Weights of a small mixture-of-experts language model, trained from scratch on English Wikipedia: 240 GELU neurons an expert, a sigmoid router.
Below are experts of layer 3 (counted from 0) of a mixture-of-experts language model. Rows are named router (the router's row for the expert) and show model dimensions 0-255. Each number is 200 + 30 x the weight over its row's rms, rounded and kept within 0 to 999.
After each expert's rows: a language model's description of what the expert responds to. This comes from a sample of Wikipedia text that the model never trained on.

# expert 60
router,221,197,185,160,177,148,217,192,234,197,228,184,245,217,194,235,201,208,208,185,184,212,153,192,232,246,212,190,187,234,206,165,258,195,169,219,208,219,189,253,195,237,195,215,207,151,179,214,273,214,197,238,145,196,248,233,242,237,203,195,223,166,184,198,203,209,235,236,186,202,208,194,149,191,196,231,161,187,193,225,186,198,233,192,181,213,208,186,212,178,168,216,185,225,158,146,175,237,206,188,235,219,155,159,258,199,214,135,252,204,167,221,214,238,169,164,238,191,195,171,219,142,192,221,171,199,188,191,164,166,153,218,190,181,191,238,220,222,215,204,164,240,208,202,205,224,201,232,180,167,194,172,197,154,237,244,203,238,186,147,194,176,240,201,215,246,257,222,210,196,205,230,216,204,178,175,213,171,233,173,140,229,231,171,186,239,207,218,175,167,209,200,208,159,194,176,193,198,210,232,153,215,215,224,183,213,189,242,133,213,180,236,228,173,166,172,228,198,145,175,155,200,212,189,130,197,175,221,224,190,188,158,210,192,264,157,197,210,192,226,187,176,185,151,178,203,253,223,269,187,220,225,181,218,194,207
Codes, IDs, non-Latin script. Digit pieces inside long identifiers, coordinates, ISBNs, catalog and asteroid numbers, plus bytes of Chinese, Thai and other non-Latin scripts.

# expert 20
router,172,157,201,155,173,164,188,168,210,227,208,217,226,220,242,209,136,235,225,212,223,263,177,207,235,185,182,205,163,256,212,175,208,227,181,256,191,216,178,232,203,205,177,219,196,165,192,188,251,219,172,217,218,189,235,216,255,176,183,179,200,146,193,225,218,210,222,243,191,214,212,210,169,217,200,241,198,212,218,183,128,205,199,217,176,201,192,186,210,198,168,228,191,221,202,190,211,263,218,224,192,269,181,208,172,180,169,159,192,133,216,263,223,218,189,202,215,169,142,238,219,169,218,153,164,239,240,219,183,186,156,255,187,178,201,168,274,222,219,208,232,240,211,199,193,250,213,163,188,191,185,186,173,157,250,249,295,190,193,197,189,184,185,193,241,218,177,181,204,230,188,226,227,226,235,209,203,129,225,184,96,215,205,183,219,185,176,206,179,204,195,229,246,133,203,187,227,228,183,189,185,242,222,192,159,238,172,259,190,182,164,255,197,176,201,156,244,196,205,136,163,251,244,195,153,190,189,236,186,173,175,150,232,248,195,138,218,183,245,210,222,223,186,171,244,222,233,198,263,158,214,196,167,262,181,228
Agent prepositions, census stats. The prepositions by and with after verbs (survived by, attended by, work with), plus percent signs and nouns in census demographics, ISBNs, election swings.

# expert 51
router,205,215,220,199,217,169,221,183,205,203,201,188,206,195,203,209,225,226,211,216,239,218,195,187,193,207,195,202,184,157,171,171,265,147,209,224,177,217,212,205,186,215,181,173,231,154,175,227,219,166,185,316,150,186,266,206,221,198,195,153,183,208,160,224,170,222,188,222,183,177,206,167,180,215,184,209,176,178,201,146,169,252,230,247,202,191,221,152,201,245,173,210,208,216,195,179,195,236,194,174,218,224,175,167,207,206,169,125,181,200,197,228,190,241,172,208,212,206,187,197,222,125,174,176,188,191,161,201,148,178,187,241,186,178,145,179,253,270,197,227,148,239,182,262,185,222,215,182,180,131,198,169,198,202,203,239,239,246,190,204,237,224,250,193,226,222,231,160,208,181,201,178,224,189,190,188,196,202,216,220,226,218,236,201,199,237,209,224,166,213,196,195,217,124,252,226,223,232,204,198,185,239,194,202,189,203,181,215,175,236,191,181,185,134,216,167,224,191,171,161,145,242,305,176,150,200,190,233,234,192,219,198,227,183,172,163,240,211,206,164,186,206,197,155,208,243,258,161,208,173,194,262,179,203,175,208
Romance and European names. Particles de, van, von, la and accented word pieces inside Spanish, Italian, Romanian and other European names, such as Alm-ag-ro, Espos-ito, César.

# expert 25
router,190,223,200,198,194,177,185,218,245,178,221,235,216,200,183,216,196,192,227,204,227,178,194,193,166,232,228,160,168,186,159,174,219,169,194,255,215,236,210,261,180,234,203,189,196,157,239,218,240,191,224,293,174,213,246,187,240,230,173,224,263,202,174,227,198,213,187,225,181,188,227,157,141,208,195,238,189,187,206,171,139,238,224,230,244,205,219,130,216,185,203,188,208,225,175,116,222,198,218,206,201,225,145,215,234,210,168,123,227,187,188,250,169,261,130,152,232,200,161,162,243,179,226,188,163,189,212,169,191,215,160,209,246,161,179,266,252,205,230,274,135,256,239,198,174,221,173,198,178,187,202,173,208,185,210,216,204,227,205,188,228,184,216,220,258,222,233,213,187,201,182,207,220,215,168,185,196,174,197,172,133,241,243,191,204,208,219,194,194,183,184,190,195,162,235,178,201,206,192,200,142,237,203,227,179,206,192,230,169,223,215,244,243,199,168,222,245,214,201,165,168,207,282,186,109,183,225,234,213,170,196,151,228,210,239,168,224,179,233,209,191,202,206,178,174,232,164,176,226,199,179,221,202,218,193,211
Organization and system names. Last word or piece of compound proper names and technical terms, such as Brigade, Battle, Airways, Company, Scale, software.

# expert 8
router,232,200,190,190,216,151,201,206,261,229,191,213,245,216,226,226,183,214,226,184,202,154,196,242,182,217,206,172,157,183,218,193,205,210,189,219,255,186,208,192,174,228,192,230,216,158,190,224,184,186,212,222,222,155,237,199,214,180,182,212,234,178,162,233,149,170,254,238,160,155,207,179,156,219,191,256,190,213,211,193,181,237,208,256,208,221,175,132,208,137,192,234,233,215,229,153,200,217,218,196,207,218,236,186,220,207,186,147,196,119,218,247,194,240,207,159,264,197,200,163,210,137,161,180,209,245,196,207,188,202,203,190,191,214,161,203,222,228,226,181,110,193,166,234,192,249,199,216,165,167,225,196,209,188,205,216,222,216,226,172,217,206,210,215,211,210,182,201,189,230,204,159,203,223,191,188,144,148,259,236,164,242,244,158,203,249,182,196,168,194,196,155,197,167,182,177,160,184,199,204,175,261,219,205,202,193,140,233,231,176,223,197,236,190,180,208,207,186,158,191,146,199,261,183,135,234,240,170,247,220,212,168,279,192,187,198,203,184,226,189,183,169,195,148,197,200,217,169,247,211,194,265,195,231,189,219
Sports career text. Words in sports biographies and season reports, especially verbs and nouns after he or the season: scored, won, loan, yards, tackles, deal.

# expert 4
router,189,188,207,182,214,160,201,178,216,156,243,162,229,191,167,213,209,248,248,184,228,221,208,209,227,233,215,181,193,227,204,232,214,146,200,215,203,212,189,252,153,230,201,216,221,154,197,203,280,183,199,204,194,182,205,163,236,193,184,148,253,184,156,210,190,206,272,185,168,165,181,194,149,211,216,194,167,205,196,198,168,222,226,209,178,206,234,182,208,180,190,189,167,204,177,167,202,224,201,190,238,267,179,185,263,161,174,159,227,154,169,236,184,236,152,214,254,163,168,194,234,184,174,145,166,194,170,228,210,133,178,263,209,221,157,237,221,244,199,256,173,232,231,243,171,200,183,205,206,164,146,205,206,160,238,220,258,180,189,159,228,215,223,190,227,231,214,200,206,196,225,201,186,227,186,233,202,157,229,206,178,207,201,181,197,242,203,227,176,163,200,214,183,118,196,209,175,212,222,218,182,201,179,223,229,202,223,205,169,183,206,192,248,161,173,210,219,200,190,196,203,215,254,200,149,188,231,209,217,189,176,159,207,211,236,164,232,177,261,206,190,205,240,146,162,197,245,187,240,228,196,234,201,191,206,217
Clause-internal punctuation. Opening parentheses, slashes and dots inside web addresses, coordinates and phonetic transcriptions, common in species infoboxes, e.g. cornwall.gov.uk, (Leech, 1891).

# expert 31
router,198,195,192,168,173,202,202,220,279,232,247,204,255,190,224,196,227,229,247,166,174,230,199,207,259,214,159,160,206,185,173,209,252,227,197,253,239,220,202,196,156,239,224,204,197,146,227,240,205,230,197,217,178,174,224,220,205,188,154,189,193,218,163,184,187,228,240,210,168,214,179,218,153,208,240,230,193,166,227,166,140,203,189,189,157,209,243,147,226,165,203,236,193,197,213,165,156,217,232,179,213,153,155,133,234,213,198,179,213,138,176,215,168,202,191,185,279,188,145,177,211,171,174,186,171,202,204,200,188,186,161,220,233,190,129,230,241,216,211,228,149,237,184,167,176,196,189,186,185,159,163,198,199,177,184,217,257,213,200,161,182,224,242,171,239,255,186,240,212,199,210,204,192,236,194,207,166,179,217,211,167,214,221,161,190,268,183,214,133,217,169,234,258,165,192,150,176,196,196,205,170,260,197,209,208,220,188,212,164,195,194,256,219,167,210,198,208,214,176,162,162,230,257,176,160,199,215,178,193,184,207,130,178,153,186,177,211,177,201,206,209,205,196,163,194,227,199,182,258,198,232,228,186,208,180,223
Music release vocabulary. Words and punctuation in articles on albums, songs and charts, such as music, album, Billboard, critical, plus chart-table cells and dashes.

# expert 35
router,223,200,226,179,210,197,192,176,228,160,175,182,226,220,226,238,226,231,196,190,227,220,178,235,217,203,170,203,157,218,167,186,182,184,231,232,268,167,192,312,170,233,211,231,205,171,197,219,226,182,228,228,216,158,211,165,204,185,183,184,239,159,163,221,162,163,243,246,149,167,201,178,167,230,184,196,167,216,187,214,139,222,240,244,198,233,212,170,174,186,173,229,208,207,208,155,183,270,203,208,179,209,227,164,212,181,171,147,231,157,202,231,220,225,192,199,281,158,197,193,208,182,198,163,211,226,154,157,178,172,204,220,204,186,162,216,241,174,241,204,203,201,201,199,204,236,207,214,181,183,252,190,177,170,212,199,224,209,192,203,255,234,214,199,206,180,187,211,178,202,192,140,271,217,218,165,196,148,209,191,181,230,200,188,147,236,223,201,159,194,231,174,205,171,196,204,240,189,218,202,219,241,202,196,151,229,164,189,209,187,218,251,203,204,202,205,215,188,170,179,173,213,262,212,154,235,176,238,223,198,240,156,257,201,239,133,186,192,201,161,201,183,204,136,196,204,245,209,271,175,186,213,170,201,200,148
Biography occupation fields. Occupation nouns and field punctuation in biography infoboxes and lead lines, such as politician, footballer, "Years: Team /" and "Height:".

# expert 2
router,157,223,213,205,206,158,228,165,192,232,219,147,229,207,205,260,173,220,209,194,236,195,161,193,216,261,192,126,207,221,179,209,235,168,181,219,252,185,201,215,164,241,199,203,217,185,201,250,232,213,176,201,172,192,210,188,232,213,199,180,226,200,139,229,177,212,198,218,166,197,192,214,116,197,203,220,181,200,243,179,177,197,223,223,219,199,200,173,219,143,194,201,192,247,169,153,150,199,199,171,211,194,198,184,241,245,188,152,214,215,199,251,165,209,176,157,220,204,144,214,245,171,212,160,125,221,248,213,181,203,139,247,242,154,207,235,218,270,207,224,150,203,241,229,180,216,156,151,137,196,182,201,249,206,248,207,224,194,195,183,202,197,216,227,249,268,156,234,226,233,231,156,196,218,172,179,204,161,274,224,184,236,189,165,218,201,229,221,198,227,212,199,180,174,182,177,196,233,165,197,215,217,240,207,219,264,209,194,187,221,212,256,200,187,178,204,235,181,144,173,156,226,214,206,163,212,196,253,189,197,168,169,240,245,184,158,251,189,225,210,204,170,251,200,240,204,202,154,229,176,203,229,165,192,172,178
Punctuation in prose. Opening parentheses, full stops, colons, dashes, semicolons and quotation marks in running prose, e.g. Arena (named…, recounted:, family.

# expert 6
router,216,225,190,210,212,175,194,172,208,161,137,175,196,229,160,205,220,171,190,157,189,229,187,211,240,185,209,151,177,180,219,217,199,224,217,235,195,206,202,262,192,250,171,188,227,185,192,278,225,197,220,222,155,192,229,221,235,185,184,170,183,198,147,229,202,153,249,189,185,178,195,235,161,191,210,202,154,210,204,147,144,255,176,207,203,194,202,176,243,176,172,240,194,211,186,206,172,261,207,198,191,203,185,198,224,194,180,155,174,149,190,226,194,212,214,221,238,218,194,235,226,189,189,183,181,215,162,190,211,162,162,204,229,195,174,187,241,226,187,250,132,204,243,250,194,199,216,210,129,147,237,196,265,252,242,293,207,197,236,233,205,238,196,199,245,206,226,197,208,209,176,247,222,199,210,177,180,127,265,155,197,218,229,160,194,175,190,190,166,205,215,188,150,175,219,182,198,172,230,207,194,207,201,175,232,255,196,195,185,205,190,259,212,162,136,183,265,212,182,235,173,214,276,196,158,238,152,177,243,174,195,180,180,195,152,105,201,180,240,200,213,226,224,163,188,249,234,151,259,217,191,223,212,220,204,256
Auxiliary verbs and adverbs. Copulas and auxiliaries after a subject pronoun or name, such as was, is, has been, plus adverbs like also, especially, now.

# expert 36
router,216,190,219,196,198,146,234,212,217,206,184,174,190,234,204,189,193,218,190,204,250,224,200,186,226,211,165,203,186,183,166,176,218,178,181,270,189,186,197,219,172,254,187,196,192,173,179,238,197,249,248,280,221,145,250,125,248,180,180,184,195,214,153,191,171,228,245,236,192,213,164,201,139,258,169,224,166,172,166,183,158,285,218,221,216,248,227,185,198,187,242,180,184,223,195,154,187,240,204,146,213,223,165,180,180,153,190,201,228,196,142,221,205,222,211,171,260,210,191,171,280,183,183,117,157,208,176,201,252,229,152,219,231,194,168,213,199,210,207,241,180,201,251,208,195,210,221,256,147,184,186,205,189,204,207,231,197,210,208,172,210,197,219,219,222,206,184,179,228,227,196,198,202,178,212,206,227,210,223,199,181,277,260,143,178,194,209,174,134,216,185,161,177,203,210,172,182,207,189,211,218,225,220,173,231,232,221,242,197,221,205,252,205,173,161,180,235,228,172,151,169,189,251,144,131,211,211,238,179,180,214,217,172,201,219,191,199,204,223,196,183,191,204,193,190,248,200,185,187,200,207,187,196,240,235,191
Mid-word fragments. Short letter pieces inside rare names and foreign words, often right after a capital's first piece, such as Wh-arn-cliffe, s-ard-anus, M-ür-renbach.

# expert 63
router,203,195,195,170,230,178,195,208,207,184,177,162,221,219,219,232,203,205,217,193,185,250,216,200,212,218,211,142,233,180,181,226,233,165,220,257,194,194,182,247,173,258,176,194,214,225,199,249,233,208,216,248,182,203,239,232,256,194,220,182,211,193,124,202,199,201,252,208,141,189,191,227,110,188,191,217,191,200,209,169,146,217,210,191,175,210,162,156,222,170,200,226,184,243,211,182,181,258,223,185,168,236,167,199,259,206,192,168,227,209,186,256,175,220,175,192,245,186,180,199,220,214,199,153,179,208,205,215,190,173,132,290,240,193,165,225,249,213,227,271,124,249,194,230,197,185,205,158,163,199,209,214,175,158,255,227,210,195,228,180,187,213,209,196,250,213,187,196,212,203,183,180,178,202,208,210,167,149,250,189,191,273,239,183,208,187,162,204,177,191,187,202,252,182,195,135,181,220,198,174,199,205,224,199,215,242,228,205,194,232,216,227,162,193,147,209,267,196,201,180,184,227,255,167,130,197,192,201,196,180,175,153,168,192,144,151,236,198,274,200,219,196,229,135,194,239,178,160,258,233,210,245,195,181,250,237
Pronouns and plural nouns. Personal pronouns and plural nouns for people or groups, such as they, them, you, children, students, teams, often ending in -s or -ers.

# expert 12
router,204,196,195,153,189,200,224,279,207,208,211,185,203,212,218,208,199,243,196,209,208,240,170,198,256,208,202,145,183,184,180,210,222,225,193,180,212,191,182,218,173,221,189,203,188,170,231,236,270,221,215,270,196,211,247,205,197,206,167,189,276,179,174,205,250,196,209,198,207,194,187,213,160,235,166,210,127,251,182,102,142,267,205,198,203,148,191,148,218,205,165,248,202,204,210,151,167,248,203,175,209,269,192,150,195,170,182,190,186,176,190,272,169,222,150,191,233,247,181,190,212,189,182,178,162,179,175,217,201,177,210,208,200,154,194,197,274,252,189,212,159,180,234,238,212,237,194,146,168,149,190,166,209,140,206,223,191,241,235,164,220,245,195,226,220,202,218,189,175,205,203,197,236,178,168,235,171,193,218,223,171,223,210,213,188,244,189,227,145,183,226,181,208,132,196,175,211,221,181,208,194,228,235,191,200,214,172,198,170,240,221,226,192,177,147,177,254,215,184,190,170,215,245,141,155,203,230,180,200,155,183,190,221,158,178,173,206,206,205,164,244,219,229,103,177,189,237,134,244,192,207,157,182,194,196,269
Location and measurement words. Geographic and spatial words in place descriptions: distance units, compass directions and location terms, such as km north, located near, ground floor.

# expert 55
router,224,234,189,190,203,162,195,190,265,203,209,208,195,188,199,264,245,232,230,176,185,201,176,163,191,198,220,224,176,176,206,168,224,199,195,202,229,187,159,223,199,232,178,203,182,200,219,235,220,229,215,205,186,198,265,189,264,203,183,174,241,169,181,218,219,188,241,174,193,228,199,196,162,195,156,211,162,219,189,139,177,223,198,192,244,170,230,198,218,190,156,203,235,176,235,175,183,223,223,166,217,239,188,182,203,195,177,130,224,156,177,283,193,226,165,166,254,204,150,163,249,184,187,190,198,228,201,182,186,141,160,226,233,208,203,265,227,225,211,193,133,206,179,232,194,204,213,160,191,131,193,187,175,162,226,219,204,216,172,200,221,220,203,185,234,236,236,175,209,157,243,187,197,207,200,186,197,154,218,171,171,238,222,205,171,215,175,199,170,207,231,212,205,161,209,135,190,211,174,196,146,207,214,188,220,237,177,203,220,196,205,267,263,176,115,218,219,224,195,193,176,201,216,220,161,175,160,181,198,140,127,215,206,203,212,174,234,209,227,187,227,210,229,185,187,205,221,197,236,189,185,239,237,238,191,224
Line starts and building descriptions. Line breaks and starts of lines, plus words from architecture descriptions, such as roof, glass, windows, stone, and counts like two, four.

# expert 10
router,213,229,176,230,181,160,238,168,256,190,198,184,242,205,213,216,178,174,241,215,227,251,150,201,204,201,200,230,153,140,187,168,193,196,240,235,210,163,180,237,156,262,182,179,201,154,207,245,198,163,219,223,166,192,227,209,203,219,158,191,193,190,178,224,169,188,190,233,170,209,177,220,202,240,249,221,172,187,211,176,185,177,229,243,197,225,144,171,235,167,205,212,239,234,197,188,182,240,201,204,232,232,176,180,227,218,216,187,205,207,172,214,211,246,158,215,231,214,162,189,260,169,231,213,154,224,167,162,193,185,180,248,214,190,147,206,200,190,240,230,170,217,231,188,199,255,184,157,207,175,225,217,190,200,187,237,229,174,213,204,186,208,248,195,221,243,201,230,209,171,176,207,215,247,223,188,166,200,266,197,212,224,193,148,168,214,197,178,192,229,163,210,250,159,166,154,198,199,228,147,179,245,181,176,190,189,205,220,176,223,196,200,205,150,195,167,208,164,194,153,109,210,276,174,186,244,214,223,189,172,211,188,243,211,206,136,194,180,199,165,182,191,206,148,192,243,212,189,249,191,162,250,170,244,198,228
Personal first names. Given names starting a person's name in lists, tables and prose, plus initials' periods and decimal points, e.g. John, David, F. J.

# expert 37
router,241,226,203,192,195,154,230,243,254,211,233,175,211,182,203,211,224,211,198,218,255,222,189,186,176,222,202,186,181,182,216,166,234,179,199,191,223,199,195,244,145,279,203,217,203,131,178,215,226,173,231,263,187,202,192,186,235,172,200,213,222,178,174,192,160,222,210,229,181,196,197,163,164,224,182,219,199,158,184,173,129,219,192,231,214,192,216,172,209,217,196,231,209,215,205,205,220,221,174,167,239,231,178,211,246,175,170,145,215,174,140,195,153,213,176,199,233,197,138,178,261,175,198,218,179,197,179,214,154,213,198,218,201,207,187,208,237,226,206,235,169,216,233,236,180,277,210,235,186,157,183,190,187,187,208,244,211,227,186,229,201,202,190,233,191,250,239,202,233,242,192,174,224,231,188,183,162,185,238,208,193,236,262,223,193,205,195,199,153,168,199,212,210,123,242,218,190,208,238,181,182,233,221,176,193,189,177,211,174,223,203,203,226,192,183,159,200,233,148,208,151,245,259,197,154,198,225,211,206,187,199,154,232,214,203,182,258,203,223,198,168,210,185,108,187,211,255,178,219,166,165,203,221,192,238,217
Taxonomic Latin endings. Inner and final pieces of Latin genus and species names in species lists, such as -idae, -ius, -ensis, -ium, plus other foreign-name pieces.

# expert 30
router,202,239,205,176,162,185,203,195,226,211,191,192,197,198,216,188,183,244,199,144,263,244,226,205,228,221,216,220,161,176,195,198,237,183,164,243,233,216,163,235,200,259,178,191,264,119,219,268,229,223,202,206,171,158,221,210,226,212,210,179,225,184,175,235,194,158,212,244,157,155,209,220,180,186,195,192,177,262,249,160,153,240,209,191,189,197,166,189,224,176,177,223,181,222,158,174,198,221,199,206,226,257,180,193,232,157,168,186,237,167,195,222,214,252,194,167,249,197,175,168,246,151,196,192,182,194,170,183,211,222,156,250,212,170,209,208,201,267,207,180,178,197,262,238,193,242,176,200,218,158,180,193,195,161,218,234,207,237,194,204,198,154,206,248,217,227,229,233,204,192,248,204,192,194,195,244,216,177,193,173,159,222,230,201,232,164,174,233,189,218,186,190,243,198,168,199,208,225,168,252,157,202,214,180,222,250,197,234,185,237,204,241,219,197,179,175,234,185,177,143,135,245,264,137,165,200,214,214,210,209,141,145,183,193,247,186,225,199,228,208,187,181,158,177,188,238,240,146,259,200,230,238,218,213,221,211
To, modals and LaTeX. Mostly the word to after verbs like elected or led, modals like will and would, and LaTeX math symbols like \partial, mathbf.

# expert 46
router,218,188,196,157,182,159,192,161,215,162,192,199,256,195,232,199,179,249,223,201,214,230,156,216,198,238,193,178,218,209,202,238,241,201,216,251,217,203,217,257,169,216,195,175,216,185,213,248,218,211,204,252,152,160,214,223,199,196,180,184,199,136,126,174,210,213,163,199,141,204,175,175,134,222,186,226,124,181,216,166,178,223,246,239,217,205,154,134,190,168,187,223,244,211,216,142,194,250,219,182,184,221,195,224,261,211,158,170,216,183,157,252,214,187,170,197,271,205,145,194,238,176,222,214,190,210,236,200,174,207,108,250,234,202,184,261,218,211,228,245,144,217,224,229,204,193,182,159,163,162,239,178,212,171,224,261,216,191,223,198,215,214,241,222,256,221,150,211,219,200,189,210,214,219,164,235,190,193,231,204,183,191,203,150,207,225,235,185,146,232,197,193,214,193,241,155,197,228,207,194,155,244,198,205,202,247,211,243,171,244,185,262,201,201,173,195,238,217,208,179,162,236,249,192,201,249,214,209,199,178,188,123,207,191,175,139,206,153,221,193,236,227,238,170,215,238,206,199,255,227,167,210,147,190,211,213
Roles and institutions. Nouns naming offices, bodies, awards and social roles, e.g. Department, Council, Award, governor, representative, friend, player.

# expert 52
router,195,246,212,185,190,167,209,176,225,192,200,166,181,194,168,257,176,240,229,195,175,205,169,190,230,198,199,170,180,226,183,184,219,171,185,192,197,210,202,290,139,245,206,149,237,138,183,251,240,190,181,236,193,196,220,194,271,196,159,190,247,140,182,227,183,224,208,214,170,155,216,180,164,238,184,224,176,202,218,176,130,209,229,207,227,189,193,188,213,204,220,241,191,219,197,179,126,222,253,177,227,228,213,202,230,201,170,164,206,173,167,248,165,215,132,208,211,149,186,176,233,218,164,174,211,230,197,236,229,222,209,230,249,171,172,189,259,208,257,253,184,199,197,237,187,264,163,186,167,159,196,181,233,173,228,253,223,225,253,184,247,204,172,158,221,228,221,213,223,221,187,179,214,193,183,142,177,150,224,167,204,236,242,177,209,216,178,194,141,221,187,214,194,142,216,170,254,195,200,192,221,214,219,185,177,263,157,194,169,213,188,183,226,211,181,205,258,178,158,225,184,247,284,185,150,200,212,196,229,130,214,210,208,240,193,132,214,201,230,192,227,244,237,165,221,186,235,141,225,201,211,218,220,196,153,225
Pronouns and possessives. Personal and possessive pronouns and the possessive 's after names, e.g. he, she, his, their, Fillmore's, Höch's.